From a checkpoint of a small mixture-of-experts model trained on Wikipedia.
Size: vocabulary 4096, 10.3M parameters.
Experts: 32 experts in each of 5 layers, 128 Mish neurons an expert, 1 pick a token, a sigmoid router, a shared expert of 256 neurons.
Below are experts of layer 5 (counted from 0) of a mixture-of-experts language model. Rows are named router (the router's row for the expert), down (a neuron's output weights, with its number) and show model dimensions 0-159. Each number is 500 + 25 x the weight over its row's rms, rounded and kept within 0 to 999. Numbers have three digits each.
After each expert's rows: a language model's description of what the expert responds to. This comes from a sample of Wikipedia text that the model never trained on.

# expert 14
router:485515507476510510481519523505438483496460496500500545498483513519519525550468509495521491454503474510503469504517502506489508476510516463528552470553477510506475522454485460476501528458471438507530434472484478512492504546485513489517507505530469531485474518498543474529531500533453478509492546491526473494494498465461509463501498502524485482523504511520485474552525500518536461534519515511498475503508553462499526518460524505473474493519517510544512491501484484502509489475481478
down7:513508493497504530552496508511523476491509544484530507471532452495491503475512465508465504517481493499503501497458463502519474518480509478507517470503459514508469466489484484485496496482484468489486506468539504531453483469487488459501494491505546461492471493527492460509509490455467497495449501530502559535473499518506472489481495535476511480485533531476468464472468493496522503550522530511517513513521472497544499463511512541433471520522461480541533498547549497478506457522507501
down8:490525504489469514511527473491478483478470456469532475436523493488531459498502499484482505525511507522517493536465474471524482454496492484482507539465515512548499516513457509466507506499507487502493523522509479430515516496461508508446496437492501532462507496530485494444500508491486520463475498502460446537498463501527503493526481473462467505526478500497546482501519494520514439501532521522525519518482485496554489513468505467523505509502514494480482514451477474525516537509486501
down9:505486509524523465535481509529510484503489453475482500492445518501536516512409534522482515527485517492475460510481492446518507433460498466493448481489514477474483488504505522524525489519514482488495493539504493500508519447497485466515512505462507508493526500526477498465548483510537499550453482499525486503528514509501486545486526456535535549489525490524512543486519503500518476494505496505516489486449510514503506469522429494514537505498526486514499503458490490475488523496514495
down10:466453488481498496488476478494497500434506547466494498540513487464517521533531540519533486502477498464550476479508494504452518557502476479518522460496466518505460470533477477503503479478523547506498527514526460503451522481536530495515466528514504526474476526480523554524488550507525494513516512516482522500504541501473484505515513475446527513500479542528500505458474535522459485519506529507529520509496533500489487506489488505481504492503565507502490520504522459474503510489502473
down11:486535520469545492525505511513514475471498496496486487502510510492502489511484543442520514478533528528539498491548488506472480511483488457495513465456464551509472454508503495498515471498502483496447500496469516500502509483500481464539498507483485482517504492472489477485486487507469516494515507548487506558488488477481506576498494480514499489461493454507497428411535459522538472495496478486555511469457479489509535507522500532490499505499531479493483494486476495519482472513513513
down12:451529515484488513478566498512462467517489501538511493462523515491491504528488488529494531483467497480487522524491470479496494461513505511502495482505519533529497494523510518505536491547557483492504450511465527499495464513501524494485525520527446510533500505498532510514491442496483505488545520497514501547482535558470508496524470501524541499487489481504492474523476438447488538446558495530515511494480504486504497470526479514488474479523478459544515501485524519520502497550492501
Single-letter or short first pieces s, t, S, T, re, sup, ext starting words, such as t(ells), re(located), S(port), plus closing parentheses.

# expert 21
router:491509485517528545511521515538488462518492470535498467500488548489516487480522539506503447470467458487480489481529514558505492494509481461470530486522455455507454470542491462536519496544493480471468499514495501483477467533478479497496510449504540507518500462520498480490505504508505507554521556479511503527526503502476509514532519506538485505478474502494500488501504516532514500571524489455489492525488511521461484510496490510539499493496458448535488503507536471492458472503500474
down92:497490503511499461525497466521517524483510514494502492502466517494486494500476469505489521461486499483511526476513476504525480538509505499489564472460537482524497523519465494482518474481493490508475510483522512525537517479524454501544510517520466516518481498530507496516539497488516471484475477450503500462474479500572527530476481443472496480504496549423496535509486540518536463490514509549495512474508492487479487498474503461456506552470466455522518460477461513489499522465503511
down93:521471485501516522549503507470496519495545463516521492484448508533512497507527455540528514513533507490471490488540523499490490517495488535466481484502486503486516497496525464492449500513530486467502442513469498474526515486521494508475531590514506462456508489500557544524506500490515488542529550523536517519508508524479487493488497450504474498509483508521513483496527535506487540551490497504525480516518524514493461468483527497512516496551495503495465490485506474554475455503491519
down94:526474490501482503481529533541516531546467496454448496495477503525470501540495506492450537520482492478550525507492541477531500508489484536525476487505502504514484551513437506500469540517529523483535489530499519479488486504507497533512471515496493432490499482501517488520485483532520530521489519554495482529483511508521488496510468521586492514481492481518502482458494465475467523501502542457486472467471554510510510508509516452469506488509501466485497521516496484485508531499527507
down95:526505543510515518548478518522508481510500467500462451497459536524534492479466495506485509489533513484502475509498499519508468479494531506554487570486489498479461492506489488519488471464490502485498467509505517520496502519528476470516486491519540499506563494513530453476501496490481496513506514491495515466479531515498472513508526501549500480544558457518476463504472500474538512496484518476507528516518506496550510450522476520430456506497454520532466511493488481516452498485540514
down96:508536492485558521522495484500514458510491493492495485451530497491507450480538501488508509508454499539515470487507477566515498529486546459481448479510471513503472488522508519492511499490493538525494509484492508508492463454483526469561514464464475519500485481513494536520532525518533504500530488498507533459522514545537485545483530476513523496490513456464537542519481504526498496512498463543502450481478471498503486513513448468497464474499508547485537497500522506486518486513499515
down97:467488484474536524493486529490496493479509541516500501491510512470512495503504500478498462471509491459540525540489509498481510523545498517543452521460532484471518509508499495486514492511525529441515483536537512471504536515529480545477527524483512515532529470515492483535500557479472507511483457474492493488471541504524548520480531513527486516467507531523516478490487510461465496538514510464522517503557491493507510525522461489453548542501538498504472458517486498519472550535495501
Digits after the comma in vote and population counts in election tables, like 2,835, plus word stems such as inv, exp, cont.

# expert 24
router:530506514493501493513454524495495472532502479525470510545490481541534511462469517515507457468465504456480456489533514492545498492461539530514499486517503495466511475533539481513485512540515487481505497496455508506489454494457536498493505499498492494489502509523534519497518495494472473504546475492516469472486522518506498487531502538476466497513473587517499484512466469543524461518500497479532497516546471518507482457502501531519492502478480492486488538493477467504470495542575507
down1:513460508503482493435517511462468464501506480522471491490497465493454475521507480489460507471499497554506516509524482501471533456542522512512539440510497489502515522462508456510494491485466487472501497490521432472493486494529511526476510519497521508487440505483478498473514508491491542480471471480486504513487493497513500504487546531510541469521529440501457486507523551483554495517478495449506526485450485510510527480546504500485517525494508524493517495502505482464472480475543494
down2:522502508496510437501515470479500564426515519516541493529496503531478502500536519493521517488516532511519541493472499524501467517511503516486514458518538521504486485453525462519481548486500495519505498479502527486459511476504534478474473484493513503484477474529516508496497534494514475518440495508490464524462502533531540498526480498511490457461504507490492530467532504512510494493515520529488485507473483520502519543466479504480491531481494452457480501533456498535536439464521541
down3:492472519538450462485469519501501520491477498511493501450514475534455488521551484565479453489478537488512467488515516472510504540518464448519457471523467525506561485484535479519516516545464562488516507541487521543525492494500509511540527488512491497493527520504512532482522472469514507494503523505512514459483534439456511496510512516490467495485482483504515493484511514500473459496470440458517514494511533503485496511508536517537502523532486508474496518502506512504499511522496502
down4:486491474532539533524528536513537492513503486483493542477456436520505510488512488470463518451506481489494512516526456488469505501524505512502470495482469473514534422534485524479523489500469531510476500464498477474518497498502448533467495511527460512503474517489524477465513493462516548498508510518481499507481483500539498548501494493486539506474505518455492491518446535525464504529531508522487509469485485522504478506502449471482510502478530537501496531499446517453499509467485522
down5:533569524498512470506534520543510515528509499502484543516491510530517492462501472542493500493502530478470517512457501489452493509503475545514492520448518469466505473509524529458496494479537480506501458465478489516558540509461478512481467499528463516499549499527527499519510466493476471481509522487474451454553483523504471504477526499509516509468467483543493503464479514472509509446477484467493496515510512552475501499489502463495511484494503477526510498501499484510516484552502531
down6:535504497514458432511532483497540464534534514489505506522456490512529513478465489505471522500529538445533509525541469502451527516502523477517477498460478521497473507497525530531533495504512484486494511498461508485517536475452521474495492542490464513515528486479514494486484519469526486468487447507510486492485479436470488542465509532517515499508511525488498544489511510501529434560542498511494533470518498510516502508507483474483544492516516485528515481502475490506502506524516538
Short opening pieces ending in e that start words and names, such as He-ad, We-il, The-odor, Be-ing, me-eting.

# expert 17
router:516494504495511494498484505511500511526529482494499525517493494450515501496505528526519474550487500504478509504508502439543468500484506458514511483511471482553459474499539481498486506489474466501520518494554481546483469529501465532445482502537494552502479489490508513493503483500470535543523524479485483518483488469484519505487496492507504530474444522467511527543478489514527428505511515521500567506465509493468513480480505453511513571498521555522501531509500498482500511526523464
down1:509525499510516502475491498467476473486477490509533501519532493525483472482552502477477539502454468523493481497483497537501529517531508492521489501468483549516507510456488534524483484469471486535502532553502503475504544544528521469515520493543481524487518556478506463454481537530510540545491514483521528536489530500474479529485503503508494514514489470463488456480527541531516513542480496477520469521488447479536485490512526473522526473515517553503504489507502485468510455530525496
down2:461475478509492451453492476483515503530508507472520536498516496489484508529500508496488470490522530535505496488515456473507496511517445458495524508462527504493507485526482481512512485487471502454500492507482506495504553518449498450496488494510432502527484465506472482517443532438475491495506515541481448497518465525475488477540506521502512530497523490496493451492500522557506519520533499552470561517509484554501470515483503501508483522535506516544504500483489520510493501457490497
down3:516523465517462492487511485501494479503497552481500504450510507482498521534497514509517460484485484507492516466502485552509547467545454491536459497473488509479513505504483500505484488456483505549559490556507546452498542479499500480488466487508503467494464504444466472489524499505532543497514469499532548477557510509523501499499545493507482498472483483502479518520512506496446495490536536472473481551526509483511480507520472558505483496503489496479511500517485464481457496515505481
down4:483512490509511491508559461502515505518517464456488517507509531468473500501488520481495513553489505538444496493541506530487502482455495509473503496518489500500535468525481473479492456484534482508502476509515449506481495520478494527490513506495500505491477471527451458486518466512466518530518514480490493488526439489533456547478510481538525488507487520520476464499487502579504512513510505478505522504472507514480539503556520513473458517512561534458517525515490488548505483476522532
down5:510505487468512469495537531495527536425502504474513512501478501517475500515543506476495546526527474476487498528513503497539487538516504499510493472504488502550524530467504512501508499481539557506461484466543496484540488454531503506512493525494512545507553489482527529507496536512436470491488497524484545502541482469512482496513497522530512481536487501524484451472509486482558483502509523507457472517455524514471482502522486536485496526521464485518507506524503549533496510459513513
down6:497455498491517508522524459520542501487554495494516488541513511490558515502531521505513513509479440516528546506437519520503469483522499501520472463525505469535496506484527471495557513518508498492517505487515572540498523511536499534484512468494524477490459490519521532492478466468486527489523529532455496488485497521505492509445526462501507525537533524527504510504543496489516515478493484521496454515505519532512488517527489483475458512479504489519486474537510489549481515492452522
Event and sports words like death, match, round, election, killed, and inner pieces such as we-ak-ened, Bur-k-ina, airpl-ane.

# expert 30
router:532478491528491517483523535523487501491515512504489524492496487498516565515534511495533501481481442459483496481532517488547494497461539483486502462508473513513479474495497508537516500544491512476508487477526501515508465530498535507498519481480558527498516534523505488502517487528501466475508507541471487516520485474493527478521481511492519494521474526464477486477507543542539524516479521505472463471451515497421482516482485536514438471445519543508525472510505520505535482497475455
down1:491503509492509522525498511454517515503476491524474464524515500476460515472517485459464501511459477472522487521519464511507483509488469521492515482501508515533513520451501473447480525498473491491544459482486484451493499540461503501535470481487467519478490536523525489509472469508492510505499481487514519489528473481501490474538470520532512478523532497449553449482522487465572496532508499474516504493518517472464504519520449529467541452504456494495498511538516496530501508512552490
down2:491517493506486484497521524524502500516491483497506475533483567457563513492527514504494536516497500494535501484447486497487506539533487546502501465509482507477582491475535486495503499526521464493462521487538455486515479505495508541502487512465486496490492477534528501493454496495550468468447504502530478497522508500507493507529540477510532499512487502545525467476468472518493492481502466525511538497515565495512545512491522538496521453498492539517532478484532512450516487490488520
down3:485504529544502494511472473518499511440510492523449478494470494521538497473526478495499516481546565508512519508520476436508499493530471555520522478432516510500490507475508532534528497500488467541503477551521512476482522497521472492501468512518535552484485509482472549496500479495559514486471497457516486496511492499514481484469508489514492469477524496498501454508500494519530539486501507514518490499501490448542508510523482453480496465519492541455496520501520455503507493508461514
down4:485504498443530507463509592476498477478529472482516525499519524509500511474464542526481518502483476534496488508500479487458484491484494529498509492491523470555502480504557469509512482541484506556473515518440506514514477520478490496498493459499503523471496464498514478479534482477534493473458505510502486491500499538488480508500520487535509473523505494475469467508489571504480503529512473484453499478523511527508537516487460489468508476537507466483518479477437480509522495474490475
down5:493480489506545515476494498501499490481504474524467503467515536459496457482515447517500550498484492517524494472481513481525470501481476485497474489502514529486464518498469549496485443524493457457464514523522526473484515507481534530502457515482523478493496486508477523511463426471513475521505530454460528486490507519474463488536509477520470491470528530482471553496482528486477490524516527520497475467457525523506491451472476473509479468489442499503492526481494489517495500476540496
down6:493490472491517451494498533500497536460489471508465478503506517488506511546465515482485554507505510472471493482522473484526486506517477521519513489476484480522458494446493521524534525521482503468566496478489482505486531495511488470509544537467473504466509488495486468530547470500487517511538510510513517498486499522542443499455452522432529537457510529502481541455503474505512490507525548503493504545527475477480470495453504499487486486485529496539519503511512495464508492489515533
Minute and second marks in coordinates, list dashes in infoboxes, and For/for word starts like Formerly, Foreign, fortune.

# expert 28
router:497484477475516524465526517513487483509529509507489547511495508536516525512522517502520466527483500509477447520478511480524545455511519448514503493496492454501511521513520474536504483521506451478528493471492479476498476508513426528470506471490487507448485455503494479498491496528533509467549542489536511511533493452510497487504512503520493502492445511495529509519499491515529467524483498505491450504502508549480528515475506426494475520506491489525524542459505506443454505476478478
down7:507526497488508457521506531473484507489502471489494479453498514518520515524498529527510521503477492479494522508476492488480518546487537534518473496528502537458514472445493507513509487495504566510474501493515500507516498459505470500485474521559524504538484459501544483454497551477538538473462444477470513506518508577520480511530503504519501449504485504480506471457509481513469462506491519482527476501497498525474470534494488495467479480483495473494454526477443491520505472468484490
down8:497519515507511520489485508491489519508461507520516490505497473553482456480510456511510522534527522520487554538483511472527492526538498541518516494486454523479497450480503554525494536512516519487515505506488510497526532471547464506544527497501479521486560530535489491477495498488500500502522531443479492514491498504442462522482527527496545488506520489463525512476490446475529479482498502490481474496493482500490532475531493498486524504495520489542487502494484463547504494567445540
down9:497473538522536513510473560501481566498527487486488495476445486537514528563511505507493494504504517479506516513496477520507494448517493506495532518486493478529475482497519517501479521510501501470473473511438508557552481540494520469546505497482503508482481528505465510534501550449485479504494504476503489484475492547486510475481512482536481530519476495540530497484519524487500503503524500523449506508482491481457433510508518483492511478457489511461480484500510531488467558492504472
down10:446496490493515479522500457504457486498495456510510511509512468474475504495498491492442502505490476500481491462509513581455516466522513431477493536511535515496473534526501452508508497482493456448506503456512454454462509508522519502536495462510467516532507511505505505555552476517505536495511491500518486475497519481487539484502503484520523527502500479521546478513493533516483496548464532490521533491476469483494503512458483487491531505511535481524482521482457499478503496487520509
down11:504451512531513474495503489473519492519521441511485483471495513508495500517480440494484528501524517478511558496514522523502484478505483521498498475449486465529460448492510531474493512466495457519485469495499479480460501494473447489484509516505476511516520499480486533458549483529479515511478432515504493530459495480447488480471486500497509513498480533515449485483475512471489547508553461529505534486508553476511485484468451518463485496506493526530487516510526481518488540492508503
down12:534527490503472516523518498520484488488458507532511509498497505503552474471463509486483445484502496531457520495523530487492512497497532438517496469511456497478494480536509470506505481506472455502498462512507483467521482503502520542493523480452514468482502444445504528497511522475483486501522478477506468481510508458503522493517534515474531521480511525464444484506500527564519504499517541486518528513486476490465500503493523532529440508430507532500522535497482504472467525531497489
Pieces of US place names and team cities in sports tables and text, like Se-att-le, Manh-att-an, New, Los, Atl, Tex, plus en dashes.

# expert 27
router:533472515488523572521497507485484469496475507486437489532497472496560500487511566544512477496466476502510494509510528478512517454480520471512524474492492470527493511523540509529501488499483474527511510479540489505474490522492485523496494465530514539515470535490531517476528452528545536453482472482521535523515492477501508490479469545495490497500500517512472456480512483514515482503535522521470482496501527476480501468486500513492472513536507496503453504508521514468496485564564482
down1:489516511469507510465473483502475549508505506477519519512554479472523541508529460500491516480536510505469522529503483505507490525483531539461491483505495498526486496455508521434573492495521494531520527494529475527498481511512466515444503489495493558532485495488537487483504490549503485507471443485505511477431521490552501496508504518522512520507506508524536501507475499528547494519489495536473483512532490457531538493501522524540497504496500518519516525517492501507447494446488482
down2:486543494510502494468552506547529486512470501473473461497520496531488452523506505512513507533481506457503443494509450468488505496515511531494515493524495517510537485478563447511513463510458492533520480499505516516559513495521511520540440500492488469506536480492544481460469517462476508502456530485504472479461477503514503464500535510508538500518484499457481515522502489515517505523509455515490484486530509523518489559496522515490479461462458507488472504502514531475512531479502507
down3:510479494481457516516494499485487436522522540555547481512481535487512511553465481536519496495547518516501525456457496511494518470506499480469520507467506511505481515518517510492478494509533493494475485481462543498505486482477469477484498533496508531558519519495502497540477507488486453514522499524505539533473461508498478495512491496475517498477567522545462493559467536514513528527515505479462494494518497494448506503510489553514493523539509500491496531504443508522508508459502480
down4:434501493518475521484502507525497477479489527529505488540472461502480478490512497468487510522532562505474543468504497498510492520428488512517504527526503507492540515543499505488507480485549497503455520557469451491487467508476510535498497472524466494527480514542510479486514482525487545503540509482484481526544475492499462494473564535516514515493523527456463473529479491493472522514543499518477483463495510489522477493477489483504497484547480482456512453500487514493473494504496525
down5:526479508543517500495537498478467468466547544458483502475552556433509487487510496461475476507535517520511508539536491542484506524474515453494505520475506526478514543490497544542470528499507520491479491498471455514509504503537509473524500519492441505497512546482502514497510508502484502497472500466534517489503479515491459528480517497479488463509489461510483485502508496518478443483491498511486478482544440511458517485453476507488526529530465468505483485512520487477501467515504489
down6:531513506512506483500490517520474495556507495466443557493503489519487482495497508522474473477535474516524500485493492484505523539510488503537529522485540508481520453479532525486466510525462483515494486471502476503498546491516446503512502489468476459493526491505521533495552479515513571532502492494478498463505492467495499481478522480502482473502513524501451511458493443454500538541470518494548515465502485532462530530515513509468533471506549502519503493536494483550491508476504512
Forms of be and verbs that follow the subject in descriptive sentences, mostly was before a participle, also became, opened, announced.

# expert 8
router:489467513514470513474489520502476540515488479471467520553460485512544514514503517504508465498509460515476507499501545479511494485469498535481518493536500507496507528531448489473453511511491462471488469492493486510501494489485497514518529444511469485505475511507493506511493501512521490529522512494528550534549502437462496485532497525531501490482531506445509446485507459496513525491498533531510517492527519544499558528453465493545459539523508520542504474490517507495507496473508451
down7:487461500493484523519459471451482484507514463537471483522454483499492467536518488498497497451516525501482524478478501476506480453490534493538486505499494516534511507495514514495521486521473478536468447558498499524476550550457567515516499516499496515498462502539506522523464498514528503503477480509529509493521522499470519469505454499495484478502501507545517505527481538515534527496493508517521493483431469484503529516508510519500505497522509448516469467499440522477446512513478494
down8:470514503536552509497471524505479498478528509506499547530484518515501508476506499496435488487496478501485478529539503519537492524537480552478505494457491521547497469468530524457506469497480527438468523503492542558452495520471506492459502507504500497486511480438529524483476483472495502509473495493452477535541507471524500489462493456463503480465502483489511508519466508434477515518526469464514474483526501474487534483473530513507521504483522510477511497496511469504486485529499494
down9:488464485475513504487486523507540504505498456479482497484470479518502504505517494525510519527522481520496500525551464498468466451456531446504545494487468543496493515476485490493474483491545482475487487518538455483522477470480430489530518524456506515484488510496539573469489520550504521517482442505505500484520532479488457481494487484508513501550496452510518513505504482492508505509526538500547554546486469504510497481536463491494509513482494502508499525539526492518530496511498513
down10:534507510540514543509525539489535528544502503525463464524502482496493497505506489488481530502503496511502485464510476487530541502493496484548496520488449468509469518480475460480476482458499504498494458498516505539493534460541467503497489515514523466475540514545497459519473486502530473493489478541484526487516479464468513528507483513487436476488505486485552537489500507530487487508505502476502461475523494484472498451499502478550521464558484524461470442482503519488517491475468514
down11:518506458522468460491484483484518478506498479493494539499461490482502512516477545479503530564498529544499508525522484548513540484512521515470516500528502495533484517544480512466510501507474486472525508496519484518485515525502537505498502524486506510506464469544496514546479481453526494511491511463514517493494491500519451428516459469489466503529507480529534526482518508523514536483500456465549497541484525469525439453504515494475533514485482474478517475509560517497490509501506474
down12:473530496515542449475461522488493492504488442487501522457497525514500524534505462507502535537522512491494539474503522512500472514512516460502496481490501474489495524519507510551481496516497527557445484499483498488487497475545486481536492497470521511493496527514498508536510530519484475522466534509476471474517524478526454476473498482508529494479481486538504466494505489528458491436533534509456547476529463509486464500505501500539462473540484481483479468458539481503497538486498465
Commas after a noun that open a following clause or list, plus opening parentheses and include/including, such as Topaz, offering; Monkees, who.

# expert 18
router:541500519514511507493499509489442511492493504502496472527487454489534538521518517508539514518481472483507482476466503506508456529470484493467530439525453537482529474515523460475502537480488490464523475449507482536493457498511516509469517468526470475503486513502480484478506546490473504493483534506492533511519539512524515454524469510501502541514430543519500469503492468526497467534490525485482507529505479506480510463454515482480519503532505476504533539446522511514541477499482495
down7:500478477502505473495531511485459508513517537490490534480497478541490473507516514495537520506494466491504480512477481502507513497517510493509525529477464506499495521502490486496485511519522548494520521480450540509476447490446538522541482535493467466475515493520542525517543528493550524541470500477478455533494508504464474519490511521519499524494534522509463516505489496528499479511509479491461571461496510499514495515511489527498462463486467460480450502471484512494540462582487524
down8:466474511528530502516508494517504493517491518495517492499520496493494444484508462544446456534513467530464495497468561489530501501537495499476513530489538517480529492510503500506513499531481508513525494499543519490476538552451485459492529475503495531487493465502501488476497500476522594523483523528535465476459511493530497510525526513520490490485502532536520510516530556512520490495496509561533456460485498501480485516487476497479514462474521523484503514545503526497505477501462503
down9:517518493522505494516527503493519499529509515493485509481484517527493480506527481504480512503506524485528548515465476509462523446498476481540486489522557491544509518494528469504469527497500485497499509564459461498481481540521517512508530516477518504522510487499494522507553487523566526470497473517550520497504479493508501514499553493501490505507567547511483495521517495531484499471478486552538524495427526463486501506505444493539528471511527493499528494498500512439522483518477472
down10:465526491537467515487438503494521495478510509568463488468502479490507521500503484500481500525506487499489483505470566498512494505480479504484478495517492488520521474491483512534523495564509470511512457519483494462519510518501513481476495547500559466496493512505479502507483526465500528522486493542527501524491453498485481475476521506522530457515498510458506497479480482532472518447553481441503515472516512472508489516477503480539533500538577490523514532513500528543479529517472509
down11:523536504508518478520454496462539483505516522516537516492495506518491484504433455514520507488441492495511462513519516499477505453534494485519513508524505486508472519478460506491504439510538504495505477533517489478500458532512483524497507512509544527488530490515495483514499481520482480470536516504493495524478487483530477502499481527506498502521514520491496498507515548447565503527509511543526527465499482522476515478583509455485447548511503497524482526535509478522460454510487529
down12:497527485521486487507475514493514482500515456502515515520459487523477538506491484477523523514558537474491485500473481495449523536489508503523476452476487491486526489485466514509476542495487511505504475517486496447506509456555503510525510517465489471497457552506498506506546511466508474506463532501474504508478548498525474483507492519519565474470484450484541492476529466518458455543512516505485538478474503502483489503454457504492487497475542508533506482475505487484464532484523461
Final digit pieces of numbers followed by a space, in table cells, years, dates and measurements, such as 201-8, 15–18 mm, 8:15.

# expert 1
router:536503499507514480525486536523502493507510497516482508519534503473523467535488514499525496481507502505454495517500516483527544469518502472465495474529504481475453512501550491468485530527513500483480553448490492492495481534512458500487547483514531495492495532505484522477533505507512486533511523476478541509489523517512466507523471496482489556448493522487510504525427482549515516534469520500498484508525496466521492464454519508478518500466495517514477523484498465467481480518554414
down1:459509547527490489508507476504511517462504484489488498506515530470555519525495509484469508493480506472544454514522452464477539508506523504497478552512441537498531502464491495486482487530508512524561524521457523473515489525506528477465506542508446478532505536532500500478501525478537518501504491447523513472528478486468518526474520491559510506530479507474510525462506560482507549459493503503482482505494489495501497513521491515509529471476498473523469495494453522486482462500489494
down2:482498495514473502482465472538521505539502508513504520537494503540456487462511515492501485462531484484475519574494478486459493501460508540446522489463513511513493512495523444501487531471511481511522552498485503513521497464497536527470471530507494508499461483491531507493477456503472471546470508520490523510505512552490502474490512474504514505473499517474481479455499521502515476513503574463530453494497477508522492476500471567497517467510498485522503519505560481529503470483500488
down3:531500469516502483555530485522475502491470508502500484427494495491480506491498452458444499519492533577495487499499498496510515504480496515480520513487457500535495530448500483485484519519508518511486474488507487467451509538496467510527467464530506530537484489499496522511497484488552535538494459551481564527508464492493487535458505457530489481536465484496475486514502468502462488496483495501504492531497488534539493464502514538485497492537503526519486520528497487456519528484513490
down4:483507470518524503513527496502542447492483470503495457511472474482502486489484484502444494499523503469501504513483500505531487476509525499534522529453518504515498485504489505488535520470509523473530540448504489498489458530504524508547487504465472537492550501521496519535528449476478512529532535465496513494510469515508508489518475462514524559488498521497478499517495504462499496520481510499538519495492538505516456519463541528523533491495541504489565446505490466485543540513554519
down5:485437461524524502494509465466483477541489510470501453473475454490538515487475504503516498519486498517535509520496546561526494497507480508490507508455444473496447537476474507492509522558521493489506481523507483470508506528534499468520511520537476481521479488479530521474493530502513486479470488484520465491491513512501488482484516510516491492492488501502461519482493512516445502512531504470502490508438536549478542533547506517552489492489484540526507465463530522493481468498462512
down6:466509552546504529516514511544528522541532500446507510515494533511518498526504464509496509519513523501509509553533466506525541518506483513482496551528523516513472498548487487539479506533500505489491529564507501513480521511492501513515523554526527477501506475484479537513491510451480489495494496505518499530510561457501515498483539474488536473463501463483494527491494511535481564492493505509470527480454510483469505522541487525480527490469483475484521498536492444518494471481498525
Opening pieces of capitalized words split into fragments, like Cl(ass), Sy(racuse), Dep, Cong(ress), Sc(i), often after list dashes in infoboxes.

# expert 5
router:515480511498486516509475542527445488489485528515476503485473444505571525477502515549508492484492507478515501514533549502547550476491503481507522481539462500492490487497493466466454496487499458447505513478503499507537472522522477526505531480498527500512465478480553513473523525505481473508515536471487510501489498465480480490510512491515488535503481531454495509536471444506576509515469484514506489498510522512459490500481531516507470470530466517529490546485511484496515499490538470
down7:525479499486521516494497499489505495510532479506492480505512497472494521550510483494500499514522510500517467471487523483527482503552508505506530493505468477498505479529504539460503543455504514474532515579509536501484498511503491494575521558544493470461463488469487473521491547519476524517503499492450460477487536548483455464500499452457527509509549495487513482467481476476537517526508555508518497478503518521528486485531498469519539481509474517538511504514481527497498495483526477
down8:507507489509495447463488499497479501481476473518511482475483523515491550496519487545545494529483498529522488515467554515499467510476508488514466517487492484465484537471478500537499540525469501534491502487508521494463505488480496476505458499509522484457501554514507495508505520523514512516509511546469556529525516487507503452515547547527547464477549505491504429491504508502488494482497520487456507519510469460519492537518459494512481498507552504506429468485510493491477523469489515
down9:442434481464491517511509494488555508518488465499514530538459488502453528529539474510527461517487494466507508507493518534497520513526513474480466526468498527523518505518514467519518487526518554494516532506479496463504477473485502517485529513510510547509496546496475466528478490504452477465490472508511485488525483499474482488483476471512535486478502461500441472466483509494469485470470489514484487528495453503475538519537488508465507496442551517483467492470463487490494494497513479
down10:474479483468528536552510488508491526476467486549511482505502514491513475456501483504500518494477466494464478515477506563527456541464480542542519519512534484464474473500505492472497462484529451543494505495498516501534523477486473493496465512574504476519466486522517498487504501526507505534475490493521537489522496539500455515513513492525508511516516555535493490498491497518484461503492477483442472529476456509530534514485532486510500505479479541484489493519507521545491518536492542
down11:527498524522453496484483500507469481472516519496481481467522470524514521479535522487510572478504453483496479485487440487423475494460480515496509479511463506466515495507485541468470524500512489521497514460535503500537519551510505518529456529494498498499486447475501515484459531520497499504494480498490481504496509536493494503475465493459531544506514508507503542506501502468512459503458456497516533468510527527478477489512535497500508534480430499526483487508530527517517522543491522
down12:525480507470485504495470522509438482508520534486474534512499463479523462461504470501482485511499539489517488512474523467518526492467469522518502496506528495493537522508470507474534487471491492482502529488498549463522512465514486483546522510512490502532534479498513495504485518502517487516504500507517516498471502494508521473513506478492487526550536489475488501484520491381505535482519514501554483495481470503535490473545528518511459477466499526485481527507522483521501418494493550
Sentence-ending periods, table pipes and list dashes right before a new sentence, cell or entry, such as ". ", "| ", "- " before names.

# expert 4
router:510497471514537518515542527506471484470516549510454499500499503503532512482516527530578457455498502501477482444522540468484513521492525496503507513495479515507486497514504480498520550527468495498520487531512520506490481514469482500501497512459493548541466498546481517505492484519486496487515546507491472516532487506466486451548478514479512519492514546483471471570501483521498523507497503493538461496512500497485515493479516481519493473538488460497514484474478495507423551525488470
down1:522488543505534524500504479494486483527467490493469495502500490520521493480482533471484475511515536487456531493495540462493486466502449495498527492479466521500470500509464501483477505520452493482491531489473494535480505488530505526528500499522536464471510527499503562527487482462497510543524485472492514489505528445520553523481495498504499526483481518469498543487513486429455540518502535487518498476452458512525507499506508487496440540492512517520486467489470560481532508531536499
down2:505509478535477519537518463473501487520517508465512503470481530462478518489524471517500518534511465513510498519502510466487535580534530511498471536479554541502542505448496528455456535519553498500509463484501481478480507507523491494515512552511471456499503516512464475465508516497520462531475528510487537545541491519493503499483490454522514471483505493512499481480499505513537477529500479488477521532465480484505492489474532496520486475526500469480483466486542529540529484527478489
down3:499493493493495495479543508481526512526504481460480515505494498513538513533494474468492469479480520509468510521518468504474483509489476497486477475441490492486486503473480499548504478550444494505523492506530491505491505493517517512526481524507492507504492508539501466513453468509418530448478514507506517512516491440500478476482484460471512447511529513570508473476515529479541497467471481504496523518486514545457459501530518529460463453533465495515507496470477493516484533491498486
down4:494515503487494513509511507491461507520498496527513478532495511513487485454517496507458547513497517508528511500466506491450491456462511514472511502522478514489558494478530473487500518467513503492476485508507532495485534539495514446480498512458522567513514495525532500523488475460549515501462527504525503531519530482530508485443536491445516535502502490490511543495485459462517487482471506518509483501503451500477555510479471463520489545476567481479492458485505484522523526468506479
down5:484476489500481479505464533525495484501454483535515531499505503501492482495501478536473502518537508497540488481507493547482478483514490527491533542461496487529507528516452485492525463540459463540515475525529429533494508483523453501464502503480570465494516527496496517510504489532495453539465506520475516431480528523473521478514471512492458494530507462516501459498480549530505483489483481529489517522486494513497537519488510448500473509516503498466487524521537525479495496496494506
down6:489514487474511516504518495464514524490531512561482497537478483478483524546496522476481497540536527511451500516494477540484487483499517511456457513507507442509498495474478482498528445546490499514483505480507500483469501489518487491549497512538512499518482461511500519512519490498525483515528486500492467443485485483492535500496511474493460510516526506521522509512468527490553506524525518568538465494464500524487532475471477480533535457486459514484527489544549530510458492481492538
Auxiliary verbs, negators and adverbs inside clauses, like have, has, had, not, never, just, also, there, often after a pronoun or did.